Experts of a small language model: 31.6M parameters, a variant of Muon for the experts.
Below are experts of layer 3 (counted from 0) of a mixture-of-experts language model. Rows are named router (the router's row for the expert), gate (a neuron's input weights, with its number), up (a neuron's input weights, with its number), down (a neuron's output weights, with its number) and show model dimensions 96-143. Each number is 128 + 24 x the weight over its row's rms, rounded and kept within 0 to 255. Numbers have three digits each.
Before each expert's rows: "comes before" lists some tokens at least twice as common just after its tokens as in all text; "gets" lists some tokens that make up at least twice as much of what it gets as of all text. This comes from a sample of Wikipedia text that the model never trained on. Tokens count by the router's weight.

# expert 13
comes before: "-", "|", ":", "The", "=", "\n"
gets: "\n", " (", "\n\n", " |\n", ")\n", " \""
router:162081135167080139107147144138110109130125133134100131135085103148148109174130134102124164123124140132133130133124103138136152130145105102135111
gate0:112159089084142080143086139107146077099118134109139138097125108116146113127148093119134146107106147113136090157124133129113115051120137109148092
up0:144123164095163158143117156164148087140184112134128124100143125092123167120117140104168116132127088115115152120111089138154108132148179112110161
down0:119111106127138156098147127124145100112099133136105123089141176141100114133106119124146141111116146130151110134144134124122069119096122109163114
gate1:146112175148152074139122157142135177167108124171077180048125099120115075099086136120140113124117173132139156132122145123120139143143149117121147
up1:166178174142142144173104156111087132159147134156120155112122146122144103115110154129109171144117101134100204153113113137128162132151158152113076
down1:117135148162120114088159150151150158150145127183119129100159089116156099119136124194161131141125153107122090121122121166109130084128132107075157
gate2:097131078146131120120142143129117090139100126135135095165111118111135142162087115100133091103156173173133152115099166133118140140131145115098127
up2:117124147109076112091146143160128082103115106129141139145128104138094133120129133131176105170115156129140098106144110100147106106129169098105133
down2:087091133109136105133119110149126108150164135123125177129146135108141143162131133116106046149146127122113106139135127107153156111141113153119099
gate3:169171122131150169134102122130125114121125109114131116152150106114134128111179101095156136149116089109089107141171113126152128139125077168098122
up3:109161154124160137106128105119146112109141163172135113121112132169150126093123156172139117140151112147163106129095167146093123137179137096134174
down3:159129177148100174112153096108115125112144143114151118117167089099172134062118105110145150128107107046092100128139153117160118083137147139139133
gate4:186132113109119175162092120066143125140149125072100126106100123144138144175130151174124148141150141147160130104102114135176175124120161140116126
up4:130137120146153131099141114116099113121107171168124130147108152104138152140147156110131110109103129166153133154142181089130126122119179135109101
down4:111150117095124122150133092167146099153174110120150126095132194145107155106132119113172159134114112179111161099179119170141123108142095103153127
gate5:121124123158148152105144102116160134154081114144136112155126098159121121144165089102157116135084103127107121157128094105156100154121173117113132
up5:099104165100154129143140174144118102102126158164125189132096103117127116102131120190073147151136130127111128104148088137151130125149149139127114
down5:118124115099150132148114127120162123170133096098127138120148165155115113121180090157129111143146095168087170138132115187153143110110175148078133
gate6:160138127144133100166147142128129143131149093126151113145179106115128144158116086148130133134115087144147113094112103146118113167110133146084125
up6:133110141125096076112169136119110140144118154101179108131120144113147114128148132154137162153124118078145100123124177095075147145111082103087143
down6:176144123118145137078113126090148148058107144149114142114178090108115125131179135141097155113143133090190141123076114098138122131142122106174103
gate7:180097126126147131109151116123129105165108077086107123154145109118133137124153096147087152129116099135131103147154097125138144137114113173079104
up7:144132143119163149155155134141125136132114110122132063132129126107122103148155124108158141116100102138096126114121104125165118094149072159078146
down7:153136157147125136176128152132142112117122148124121182150112063143148129120122112135110124130133116118109103191126095119093161118145138131109127
gate8:140094114129131118102155146141126159132102157145127119123137155114144137136098120127120149097126123119151105132113105154173121100126096149108179
up8:118142124154086177103147142090122077123164135080099098132159137125150146102124131166146105123125121078137122134112142129052112148159133124130091
down8:119103129120139143104131109141114142145079162105133124132140132114140106139127146138090166135134122124084138113112167129125120159134137107076196
gate9:108126106126120080119126153086130126121139127173154127158093146136145129121140093125182148151166133146143140121124146159146131173128127110140126
up9:107157146143141083117137126096121164170085177151097105167130101137139139161135142174110130116155129117136115136084115145149166106110095096119106
down9:117145121140074124130127102158146150114094118108109112170133095117161099170090147144107125140125125155135117134148130109123151148123127111150120
gate10:106141175168128114149119149119153130144130131127128155128139108113111104155135118096151162111162102118091166138142196137152109118177158142155100
up10:114153131148102156145141101108120129118164140137113168115104117099153126107117133165111138115095119134158114106093085130101112104139128126137123
down10:136133140125134115099116137125128144100102157163125132093083097089132100141095100143101150146111158122114141141148106169137158148107174099130116
gate11:139153113156108125111151110146134149154101118101143133138126140093155097157136133154083144142156116133166128178169147154112112138120129054115153
up11:111143127109144123114124068163138172143135147137161119117114113146133172119141151159109110107078150113166124155122121133140081160137151161122098
down11:121142125094143149167114121144144119170152146142125131102141184079084125118160130127142125134180125137121125119163106177132140165083126115115154
gate12:124118106147098099156119115168096150086104143124089115111091103126137118131140117142101128109121141113127099141097142096163146138150159128128131
up12:089118141147145126149129132139157115153133121142121140148131101129075124112121113116162130130087117117155178096146113132127110121174136095113145
down12:151130100123122166123126147153099115129170156096134131130119101136190128120135127179129165142107136147111134118140115048137130124118119128066129
gate13:099129123144079125120136100135085163137139126127126157100165164178156122144164068108162110109117089151142188125086156159146106154114129144133154
up13:099132120106164171125156110112093140144117163128093076146085103124142092098112185148146151127114116150089146140155090128081134112161126140094148
down13:099149095112101138142134106161120120119136142072134151125146152130122124109179125149084135123192129155122154170124122125155114159145124143128118
gate14:105092135162114136104136112066110077109146140138187182114128128120142132149134148105130142121155145129111157149139112122112126109106163116107137
up14:106140131148081162122135139111099163098111103156140115132083090110140130121089125163157091134136108111129187095119124096134154137121139087116093
down14:154122123086100095122142127167151161160103114133140142137076168111133119125103139139158130111108081083179136107134124086133158127093108144133164
gate15:138124093122091133092126111181109111122096069163094137129170140113169122110185131100108100135170182140110102118127145143133121116147111112151116
up15:132117142125127130135089121095142161134148099139138143139117148137109161153098158122120123133096136136166085170115137132167124123113128124144084
down15:118131129189154146143081185103117089122124136113118125168163115146118114115125100129148142114202125084102113164127131136079127127113098158129119
gate16:116085137137105106098142123180117148172095145126144141130104123123143140112133093129096116087145117160140135129157107126136104129116164123153138
up16:106137099131139130133147107119122134129125116085106146077094165139099140080098164115113128097135088159194155116100145100163105082117101139144102
down16:115089170141129141127137138132118123163089148138103134118119130133099139129098140142130149148120143131091139133157131200170138127146190114135114
gate17:125110149086127138142148109096158167101119132158105127117131103089083170147120136133120125132107125146104123122165114129096139106113154108164111
up17:158163123136096163171134155121130128162097173156139086114111128130127159133144126130133138157101126130181141145130143170125129102122136104129137
down17:159134106122093111083155140111125143121145100137121146161152127134156110080126098124081088127209143134109157140123083097124166141144131067136153
gate18:145122138116145161135180131082131160113128144151155095129161118126137132116119094088142173126115120149093095092156124146152156136134097090119116
up18:116150133164180092139131147142143095122095095136101078111121076139134134082140078133147127148156138095135134126149105089164147084164099088158151
down18:154106135154121167144147129118102141097106159128117113140120096151145148155123093110131115123138125116105100161154147089102106161147152138160140
gate19:160122095131148145132096104121145162127137114102139114121079170107109156168131154107105148126127148124123162110144129103148116130110073193113103
up19:135133154109080159128174146139115125117113126113125094098135123142101129152128092174164153098111130159078104148162105146159159129136126121116116
down19:145137097128117125141134181139132123140093118162147121107153126129148141128144141153121141136140106122107183115138146196126107106128127117132161
gate20:129144139139161159152089133143112127148074188147125150163124141140075120136112163117144118072126141101122122123117143120118103149112119154146136
up20:141162100122171100179160116140109147116123101125131095116110127067142102089123094131160126128108108165163178104152141101133097135124118102124133
down20:097117137135120108191125143141135154112103137110164132120147115097127129106135133119125149140132130182143058135099126194118075141091158129158136
gate21:078105128165108112133117071135093163151118112097105127169125141137128136127119158109144084124112138135097114133132177106164166103118126119129088
up21:161080169130151167168129068139098083123112149116178139132155104124097106128103103090099132145079153093134123146129173126117155188121141135118108
down21:150114116177088122087154130156124133115130133146135117134145071119141137121118149130160102094147132122096102141094119119131140148117088124139126
gate22:171095123123099125130118106104142136135135103121143132108129091072092148090127115167126153138099092162125068144096150144107153167104135089153106
up22:171113139119184124121150142140108146109135118159139086155117141130149137170114101152144131137114126144096142118094169137083132145134093129099099
down22:132125118081115183102157159097104131138100167091110106127146128144088146132100161102109129168171119139103132147168151069154157147112137137094115
gate23:142087087110100135113154129084125140153119137130143138132128147122137137152094127102117119120135141110117164151086143112129126088127156120132178
up23:152123137127137153107090151131174173123122135091140098138126094095106153158146110157138070113187132143080163135099137144114160154161124118169130
down23:121118097172135075126164145123133124170115117164136118148145105130101139083151129179115063115131146103126126145138106109132164097152124126139094
gate24:138105126147137169102087168131142143092085155153111126099109186146105126144145162114124149163116124119134142141157097133150113097099094137133115
up24:073164102115140115169086108116127092147131104143140121147089095107133121132134179114164145110119115116126123106131163112092130133105113097123123
down24:155135150165136124111138140125119101117103149120104129137111166124115124123124085155117131128154153161095120083186110168131110173142120146121138
gate25:140092173145145111165129157123154141140122195121082128118111132085134108197129137101127103192124138152131126129099139121128133118143118154135131
up25:168127103093107152136125160113132144157151164145088095132165104129143125105098119119128130138138124120134163158127114164139110126192137132132124
down25:144123096120154108171124164134146121101106116104100123137158107123176151154106100137100158126119090188122137176087138167136127116125094126133117
gate26:171122167121188130190094114125150120120142127135167097147154122117148142100107105135116117135111098109122152097141093117106165141143160112086142
up26:135154100116172118098103107131142106118114150087164124163115110150130101094148136104121129132153119158121086096137145085114080159150132156116094
down26:119150122115116121194107127136138127133104117132115147109129151105148158147101109091116132124144147133123149152127098130115156126054132086145126
gate27:100106135151108112194143118109099137113095090093112082171106126106107099133133113108117129150133112111130121118120131156120163119119117148163114
up27:170152142111132138117127126160145139121128140166168137092151131159104138146122144124149084121098155141136141110112126143128150100105172168107114
down27:150132135172097123145156136149099117090123135112103152123127132109157156133129119155109148100159088122074105154143086145103162079067124144086164
gate28:151133115119100154124112135087148146113101108119125128119153116165124105163110154128155170162111098145161156127119137109137117110064122165082105
up28:098140162132131150122151131104140138175146126126130117137108138129102161145109116138086107151151109175128159101132110127103151131162130134138106
down28:149077119135178168127117135166139098108075129083134110163104117152154137148146165137106111125142139131143161085135135149125118143133140147090107
gate29:146126150125166153105121119091152096168206120111124121129115140145146143127117134157109162075145113103137169142154088153139158141159126132182164
up29:164106171156136134130104168142172134143131126141121149107116133132151126107120113088116147144114120111115098129121075123173110151097168128128107
down29:119148118134126136079101098133089133080121130127145073136087142161118114106101142133129128119171148136120100120128143152099157147133158090152122
gate30:165135132157136129133145128118145211133112094130162100127129154103110071183081172091099105127142119155148137121143112098141144135106121112137092
up30:139110128127106133147079129154135151109085127103183141122133151123097094106195117137101130148142164147126105119128096141137144100123117125123116
down30:110125144095128093126121126083140139126091149109120099118138107114153147066140162113159169104099147137162136142114132104130104148131155089135111
gate31:111095147156119131159089138103117142157183098133171151115125155143139119114169135178126121107137129113129143158130134136144144154092097088095133
up31:123136154172131129133117117139141150103163153143150169113100159119070179114128087112123066115176113125132132101151133154148139098122159093171132
down31:132116116119129125126125120096139138147152125139073125085148079123123117124169101128132154129165122091132134120099071145145144133101145112092141
gate32:137180147144115104150130106121156141169128126147141088105111116120131106169098156108131154108162145136155143166135085143084124095119154157131136
up32:098117110081100126115095139118170117121144177097158174140123143152111092107158128142161134130119149157129147134139097128128161102134171137101149
down32:128158100096144120069133146118150172153119149165077113146156139133099142131113138170143125122110117102136161209148160085116129142094121116122134
gate33:130069093110127108134171162194112073101148169100123115116119111163118110149126163113168120156157119125126107136165176141102129123146154144105148
up33:169133110131140136119121192113141128141115150144103139115142111190140133090118159084171102154162136154092110145077106129109094135136136153110101
down33:137118122127143115118096147126130132117156123138112112132083118103158175147117133143137112127110143124146116145130127103143122131115136127124181
gate34:115119142142097144118109138177128123140134135152127126109178107134185138134126120146144124094145161147113130145098148147195123157156129080148146
up34:127172134090136128125094187105119159145138169121164100144119107132175143161128094144130100111090130128152138132117143110150086083132119123152124
down34:117090108103124109151149123129162120132095130146144133131113115161109143092098100153134152117098143149129107147120120145104114105111084175114127
gate35:129092077148124165164130113089131087130144145102099105120134107095109172123152116166135100131131137144144089134070115152137103120155180116103125
up35:112100152105120144154143130161121118152117135123114126108116152155167149116134156115111130108097121145154085119110100127116117150119165155142166
down35:147124140119115124140133154134107155114088130118111124134113132137148122138095135117110192123101153087126093104150154034099114138160072142140136
gate36:076086105110123110155129130124118142150090114111153143164143099131111129127121137097139156116101118157122103121134080148116112146102131148094109
up36:112144161137115152112132134125128099088160124167155116116143113131107122075123162103158113070135137124121116182153120130100140071130090134121121
down36:156129094105147120084138130117131131110099127116107134107098110093137135178102124111141092128163125144160132075103112099158131180110124142094121
gate37:124164179133117093100098117101129117133132125162144160141143175131169133136130107139130108124121105090150167146149112076126143093124120143119066
up37:151050114105130126156117138144151070124135104103132176172122110150116120151126137143131158125112122139122122144107128161105187115123109170138117
down37:125199120127137110080154123100126151098099149126149072118124127091084112148137123127133133107111166157127104110151138096113120119100163102116155
gate38:134126101138108132171121122099103133154164124097133136117158159119158141109125120161133122170183130122136129147111085150102174133122137119126071
up38:084121109144123149133118079132125130101127100135139178085112123108110123136112150084106136119051146126127128135099153130136124136155129133076072
down38:150109158118122150101085131134130108132149125182130144202112136145125163120141161101158120154125159127105103159132091114182125173123108129131154
gate39:115104122123134115143145128152179156067100075184126149137134147135113131159142094107163101159165133144120150081112108137143087115107152156102119
up39:151143119086147121165120181147097135136164110108177135126123152145110103112191089088102161148130151101092119119136121144156126122142096124109159
down39:119136133134135146130100103172122142164157094131111135131119101106136137152111080109136170123105101129151164133131127128129133121127148133126089
gate40:127081115134060094094112148153143157094128102114152138087132155090101113158162110121131097115124120116115089130144130118172131097119166154135126
up40:123140152127104111104089167114148128162136117126210118137125144114150130152088099138111116149116130073123153163139145129131159158081154150138125
down40:185172168145126143111111123106159114122182127100081164135134099116117089115125111161089104102162112087114100156109106149163141116098139141094108
gate41:137164179140152128119164139113162142134141087095124096140145161112135085157099157129170118141152141131105115117140160110134132097090116112105175
up41:098140135121102141143124149175157129181144133080124105128133144154123172134117175160166174123149128141153151093122122168088151146086109176109128
down41:153122095131104128084133103131136081115144123087138152168182108184114157142146119122120119127107136102154126138122118094094118111185145136161124
gate42:140098094121143130139104146121139143125071108139120138117092140138124157132146093084134119113143148171120149114077121165141142123163130122143150
up42:144118101149085075160163119138136119090152124132124151076129129145099131092116101126145110142099103134129117167118127080133092112115138127098162
down42:125147125079099173180133143190108142161125136151140150154141106119200150120105129101161181106118109144129156102112146110117098145109139161155115
gate43:172073130154131198115149147134115168152123127172167138150160101127115147151097123140162130152139135170116077126140117101135130132097148137098137
up43:109119124164134160129121132156142155131127098099149094093111150130124129133134130121159107137146142115142112185114124128164142150143151148126142
down43:090123120148115127116173148136138137131121151170104141110103119133167060177094091152133131126161114125151121116104139086133100126148093138123108
gate44:115120134127147134127127139147113101123140106154076136137105117108094150167100141129123109123106193182156099149130113144136130151132163103193107
up44:067133136152126137100126143125126116132119173160102141098124126085132098137123108116116142120151082119101148143115113115127080113143176161099159
down44:078132089099129111143079120085153126141139138118114121130146113109130160079130150094151145068152120110129157126126182122102109138111106140141125
gate45:105204139114117155132122141113108133143129155125183125182088096095151104111106114104155138125148150142114105088148129161136141126123159130174063
up45:112143055109106158097126153104130111125077125123149125101098164085075160122113123129137125107150126127132134107062125130119105100105129106108142
down45:122091131115172133105139134111156098100116097143078112113114156071125137117134092135141140161187067102104110087169175149162095126119143170109127
gate46:107134103115119123107118096098176153122144138117095117157117113109138122122141108100173079126086173205155150105169120112126120087139103108117108
up46:136127148081133115145107158134067154086100126099133117119106147144111111150133128142122143165087086148074100133149128100154172112116143126099095
down46:070130105163109159125138160107110145142102129147138132144155103111167134130114132137159134149118119130104118093062194129109120113148169102149102
gate47:138127114110109105161099155114145120137124112146092145171133090110117151105163137165100110085120134127143152082134095070154091149139140167145072
up47:112145124156159135150118088145076170135093100054129178139077143108171166152125112147128116187122135152113102121152114136120124110179127128151106
down47:146144126093129143072119130098083121125133137123154135134141061129140103163102121153078090126114098136134079099121142057135152144154118130107093
gate48:137167150121148157108079107081091152101138127113109105123168126136093126135128128142119136136138126113124162129125085136100138129156103120146147
up48:117153124143125125146116141113132080168093145121100165131145129078106087149126118135125109130158140143133100133095112123153125100084120132136131
down48:134105140128136099145168109176111134125128153135212156071145140114117141124186089125106120116166092123104127148121134173139190127128157110106122
gate49:168140119159146131133097126120126096108135153182145092119113101128138121159122113128110100123163139086121123116158124178130130133098122115117117
up49:137113076152115083162165128131118125134122119078144111146129122140119151116090166111194153131164150148155086129143104135142097124116153144116143
down49:131157104152125135148132119102137125123181114125158088115152128120103130115166126146103091155119112150100113131161132109122168141102145107105134
gate50:104124147088152155098120129145089155113117140135129082113094114111109153116140135105158127110110136100105104084129126148144137119108137124140061
up50:134132122134093127110131131111113196087170072087180086100136139119134127112126182149121182139125093116140141141147103138141123096128105133130089
down50:139131123153149135147120140150128154142115165132142098124176114152121178136133162122137123115116133194124093143163114169141092105132100097129132
gate51:134110120108106133129117103115166102156095129107145112149109141105161106178162124105180072152106122151124111177136125161127098121184140139112155
up51:108105124113110113122157152114108147131127112117111092127150131134099109133155156075097128114123145132106150130090131145118116095132126111167162
down51:138119100130085138162172151133147123124157163127146112152154148117138099156120140112147128141129139120120123162117145169212141138138131099122097
gate52:131099160092144165121114161121173160186100103151141140154111130146133095124091113072080153128172109144154148152178152152139099117147146119108120
up52:134078112155182142130095125123157134078091108200128139119137109086117141124121121130140121118152171165150115099124137133115098145148141130117130
down52:123134129121122108117127127185123153157128133097143143138159160099154132147150128120097108116104079134094097129165126123124112125150081171131153
gate53:124128133170127113087136140134113129135099127102151145097105084126127115175162176147108151124168130161139161113107148147140118105099153128154128
up53:137156116146130116101113139119137109106163123116123146121121102143090156074114120147114105079170188138128096112123090131131139113094140189150153
down53:109119107157118119128136134105126127118095127088139116148119125123158111099101122106105140125115179130109127156155107150126094105101158117151159
gate54:115145114118149113075154127146167121126093137132123114113096161101126169138130138149164113097147156107136158095125143163131082128136098125095108
up54:120120118091131111130123079143113146165117115098136166072092093151127114117087123121129139080142120136165150157117120108119100127155135148107126
down54:127136105171129185143102125137141142090109163097155094126109117156135106109143131160111096138110148130098114102146129152174143139135136135134135
gate55:110090134104104094135102174175158118128107125153121104127097126160132126134159123116112114101148144111089126139114154146147140098087156139164129
up55:129155148078130152149103123123100118105132174151149156127167165121178137080146125133108109147131111092173141103118168128116114176114133124159080
down55:098111143140086141161078146104093108153112148132149097114181107165126115121150120150132142105130127108110119138107093132154095123106119145124095
gate56:180124134082139158171115146128139124171137103214154152106158119127130106168130119105172125096086139115108138129137140180125149144138129110121137
up56:134128176077117127198160158111119141108130156167130126149157091128132114123137134118124071142116152165119149143126146163130118164130128130129108
down56:109112071127099128124077144091145134062139131149095124091109103128122159157138092137094129126144129115143107101116131047133152167093137133102126
gate57:114108112121121129150124157098167105068143150151147091101130118171125143139101129133086114120130112108107141140118110126128138099125124132077141
up57:105113137146132119132105125121129137145157138124136141108132163142085135129158143114109099126125124164159095144101160163084082133164113106112108
down57:128079113075144134134140156117123137152169116111113107067141147111153151093114119086163118126157102147114136178127113137101119108125119138115130
gate58:162095074166153147160113121141092116120123105107138096131104153112109111126125145086111140123146146170110112145142126145153178160155093204126171
up58:131123119112131130141105144112130095126159095125114123142129101121105123146134098111124116146115131115133127139103151127179190176146086184146135
down58:101066112179106136106122178170137129129139131120112138119079133129118164126181128144101115160174123123167119184184150078156152165148092129144107
gate59:135123106144185124098129110109139113105072111106091128101086106150132137119099092123140136123134092117123161142133110126143132107165167149142101
up59:116153162099109085127086162127089087127145166155090143098094167127100115121118200120153098112162178093074122120084119140148124142143133108117129
down59:113108152105158108147149112114130126127144110117095149105128117130166189135086134091121155152133151140089100150107089134075153122142160144109114
gate60:119128161095108123106098160169168155160130127115101219141142106127139180095133137134148156143120096092119138132132113133155169110131151133129142
up60:115162108120153137125088120119137153138128149136135167148149162136109183096101104119163095108121148156127110133137125138138095142144162115180118
down60:135122160105118093118116133166111125121112121153149130114110126157106151167130129086104113120119152173077124158139128064105146139156073150117127
gate61:073155113155132091105105124128093117135139098158152089145130100102133162125111169083112132181099126118143116106120109185106145153159089134139143
up61:119147091149137136144101175117160154171161142100097123157147129104113150147153121144099128106106149091103125168127158113132153137128136149115146
down61:136135155122090136112104142109101077135123124120063172138140124159127121132138156138116127104112099139139099127157126196126137085124114103147112
gate62:138120115174137145078146134125135113140116125154136138135113122173124155145143100124120144116133099127153107109104117206165137132120146112104116
up62:108145104171166120119121136126080092164111140141108121129157129083104090150098146077106095118093119159125109106118139100111106127164100138137127
down62:145135170144181079095110123183120106128110176092138122115147172097130140150127112139160137138114102100149140152137138122158151139114154127165154
gate63:139137108134101134121120163172070160141127143150128108159100154150099089096141106114090144135117130148178138137141153141095109097083128150104133
up63:196170133111135129169122096138129103126118093119130081094136167117139147126155174085164100119146149134159117186092119101138132109105099154128143
down63:097081142127175136111143127135141085096153142119114085152137136130145127124155145127155125097139141154132104124103133130148095137079133137103100
gate64:104129059109124172135108090144140113124152110165140101104154114087111165136118137154160141148091084125155135134130111122125172095153111133180148
up64:139192140166119135131119166080127160089158148119151127114166157091120144153107144120116088173150135149167091128086112131080136076132122161142139
down64:130144123146124144130167094158102124162125092123155102136157140149125133119135143103160096108159122140142156149080114124160127140109128151155082
gate65:130105161149121139109112095135117104176124129140099159098110096147163158133117099074114131120166116180151104117138149122109122137151160088139128
up65:140085129110128171156121151133133112123139127081118104141115166142115158143161149135130142136160113107135166144167109149151115103137119122118143
down65:112139138165132060159140138075174138090162094149174121141147182107141139129091092138128116122134136117130117170139136151132112102131124111084178
gate66:144145150116131161141130159112150115133144121193145102132176098106094154114185113136117182116112102132139120136139114085094131119125116119120134
up66:116138116146110136091097087138134161110139124111158140116119114097151144123126104128114108141179126106170166156146133173128108206150121129088085
down66:145128158098111173096112131142121134157152142174157114112082155150103120144139158168088114129106127112106114100128151147100112116126128139145111
gate67:105105087106124122124143167178126139119098112153154138122126134125107157133144189134155173172118123111092102162063101077151147091135113174143148
up67:099155111134121106145149113091152136124127135134106124101154155138148178099148172119123110125095131174177099163129094164093122097135135107168110
down67:121106104157105128153119133103133156138135115118124112142119124125165142103136139098115204120148096150125082088121111151098129101112093117129166
gate68:120129139163130139128175113131158120144096122133147147174121127141100170122083099097161164123111126106113094135116136157152129121147101140144110
up68:135153106149137101143178148146106113145107127119120113107128113134114118177125142149121087115087104127135139100115102133134144143147132132143109
down68:139119147157145129140124116099131133138100157126081121135152113157104078141085141159111121109114090121141111165097150183124067157166105135149095
gate69:129105110183123112151125093175144105135157105131094142069141096144096147121142101105121113108131132120097124122117096163103126127148177136125114
up69:157163125139124059115128150116165113150112127119122200101106134105152122110118108128163166139140107151122146120146159121172128140112135160122139
down69:160137107174091118150098110128129164133165109126143136150112158143152113129113149137099158127129132167120144139170126085155141132070165091127164
gate70:128156124091120143148130089111139107134102148150110105115152157116139147139150152108145120149127130129100142106112092108086125154113149145140126
up70:128137113142162139162107113152118101156137125109108112158116148123127113117113126124090106076146156118132132136137144127163118117127123136090081
down70:079084113127112128175104099123147100101130146136129112121151162134131103120113124097088150119130161138110075184113172133161087159160116116066078
gate71:131099128097155113122081105121128159147136114152139099113149112134098128118132086096128148122162114114077089191115113139138128177083154137146128
up71:090079138139110152108117141141156136149143146130138142156154154157128144135123145126125119124122131107136142096142074172102113129162151114139106
down71:066132133144150107145118121129117139097101118106126092151104128129115129116165135117136127114077126113110128141137148154128103099124132138142112
gate72:141110141172143175130093134151127119107134121162126130106113128157115096155118069120122121124095112093125148110158156126162117156096128126164166
up72:124125147159125134119162121112096104146111134116100165129094126159154111109133123123098106129111151146136128112120107142147097140109107155093133
down72:112111092139122110166171109165121117128113126097129088132122123068118163131164160099095136123145133119104150140113153092122147107106088125151151
gate73:084111117139128145142157112119151123133131144123116155128130115167118160086095146106114203134122120179149143113141109115146110122111141116176132
up73:169107109106101138105123135109089140154134102147160120133116101131121131132141139120112150175113108169149140140128140098119136091104143133119141
down73:118156108088123096103079110131116129124134135144131119144148127089093140103126139113083126166120085179115151127136121144122138095133118124134110
gate74:146156101106165104149101119147108112084079128141156154109112119100147100097154097114088158164080105094104101115149140072139108120173128145117117
up74:089141146111127101131119106135090091128121103113141112134099145145130144126094123145107143132148147125166182133145117071134133125137148135162135
down74:123115124117127130145111112148103128125136105087104115119109152161122081121086118098140148111148125156088177125161091200167113141096129093124129
gate75:109122117130149128153146099128122129101143157108129131141094112106110133083142129119151140102163112116122113080142135107133152069180128140132134
up75:097103124106084099145126132091091135135074119155151150134129113137094141135134086173166102150127145159120151155158069114105140148140173119120123
down75:134103100096133141110103100140143146116158129092132122146135142120145125134154126104123134141129144092113131112168128151112120123155151171127177
gate76:133204162120132137115104121124123133116096122159115144120115093121133178144101125104124098116145119126131117150138100101137127107126154112132138
up76:161136100120144119102060114112152092145121133121127102100131129095142113131204103147098134149125109115126174145146155076111127153137123155146160
down76:166124122148123144127132135084124164100108106160143169146104103136138167129097170087156119106135140134135083140086115079126110119084095150117120
gate77:163132119107157089132081096159115177159121131131164110139114117135149172116132138101132115147135152127097121139101131152157095124137119150135109
up77:121143108151133135139151124096123130125158127101116120105199101143074161127117118110092138123160125127096134116168112173125141132064157116162120
down77:126113109146123119079095109079126140133094163148157151167197124117127105114133147108147118147162152124133108092104124059131085108151160159112136
gate78:121141166151141110129095135141135099125133108112160130149125109160120107146106135093160167148103141108104147119124131171112166168108112170099136
up78:149127099099134134174135131094106139117166117122130139171110104133112122156171108138129116115115155124164192132101110130111101158168140096156074
down78:135135134180153129146129099162112117146134129153139149107104111108128138120148127158150194133125185122129125100138120134133091090199157108122144
gate79:136092112143126129125128189083149086116091088105122091135140140122134141102120121115110094116109173120187127146128126166115130123103107127133143
up79:167142150124130154144173138138124137111151126124117155100103127203139139134127144138136129133153153135107147110149158100104113083095136116140114
down79:132116091109146110104084165148163123144119126109147150128155173101121086130112162127154130116158146157162131118088173140151112129157145137108129
gate80:107119106124139105113149183134110109132127149140147139113125154132114145140150113115134140078132113119175109118097149082143069129125149139112145
up80:148153121142110135135124140109123099145138119120165136114102070118101108127138130181110113100136141085119107123133145108121152148094110140119110
down80:142139144151111115111153115116106129143113115136135120129142112093138118121132126185131173139101115111162103120101138107126093132160131097125146
gate81:130139142144111081143146133129095138146109128113186118140139118132130146119158158132143122091103156156152122154133118117165112113153136129092121
up81:138093109191130142165107104171149132145071159132119121137106095141160151146116143121156123146126115134128164125130100118108125119191101114138100
down81:168121109121157101163130123150117170158142142181125132135104131150128126159189142125152096097095148126159141141167113214154140085129151154093111
gate82:143107122138075122137145138162100069145117155137148124104149129129126145161092141119099133128087115080125097172131091142159079104124126169130116
up82:118148112096092142182103116080120164175118123135139133162094151146151124166111140118133121182131100131153136104122142104161118094134100132136101
down82:107158124093108070118143162094128133121122145089102172084121154118181135124127155158106096088133135160154131125164162133056116132125109093161152
gate83:127083130127125146149089167120140126114144118135143117126104108134096140131184116095164152160143118101087108144145109114131111125137134141139133
up83:123150162121156165109097133145131105134134138135168118116101144124147134130105125115132119136151114143109133136092098130115084124152152139131151
down83:095128097154129128147103111137083114167129117158121158103113125152129091167160085144099120123128120104075142146117134083144144114116113083166134
gate84:077146155177122098147173089131112119131111114125113106147090156134159136132159167115106134117108177148145115100128182105119074098121098141157146
up84:106101109115155120126126121120120109148128089154197126097131174137105102106106152105128143145137111141118127126091116107126104165104130164070123
down84:132106112140110092135158077122163131115108095100102112111126145130125122143135115123110149135137136102145125129115116227171145115182102112159142
gate85:125092114126105107095138115126122156159131119146157111140146086139182112113128152166124114114102088149130102088137135136167119087116167145083111
up85:147155142089158116171119154114092101152136202147147143154180135144096124093142114121108101124105097131155127107130125107162097106124143123132109
down85:147102153118097134128158136134146126153097156113145102087108166114110135154148139116115164125142102145177108121085162079149100127128119105158131
gate86:113195112119170164160130093138122174153088128138089141152127150148097121155135110125105095093160135112144109098115106107115122097153096120164127
up86:159101106130113065154145140089139128097143123124162163111106114135168129143108164110115151107145142110139185160117089123196149063158156145169136
down86:135115128137155107157119134137133129144193161111118168091132114111160127138129133169133121153122100129107167120147120081094126119131107105115102
gate87:108145128150141115135150133097091101138118108190162150106171160132117132112072112124142123121131109175115151125123110076125133142132166072124128
up87:142101109126113131175105111170093144144160111144157137119116113128131117173152165096190145113153141114127097157105095154162094120151098123173111
down87:164180120136121135115116141078163112129193126131144135095135134115100135133142124192133111123149109097117116092155136150124136156119128127145148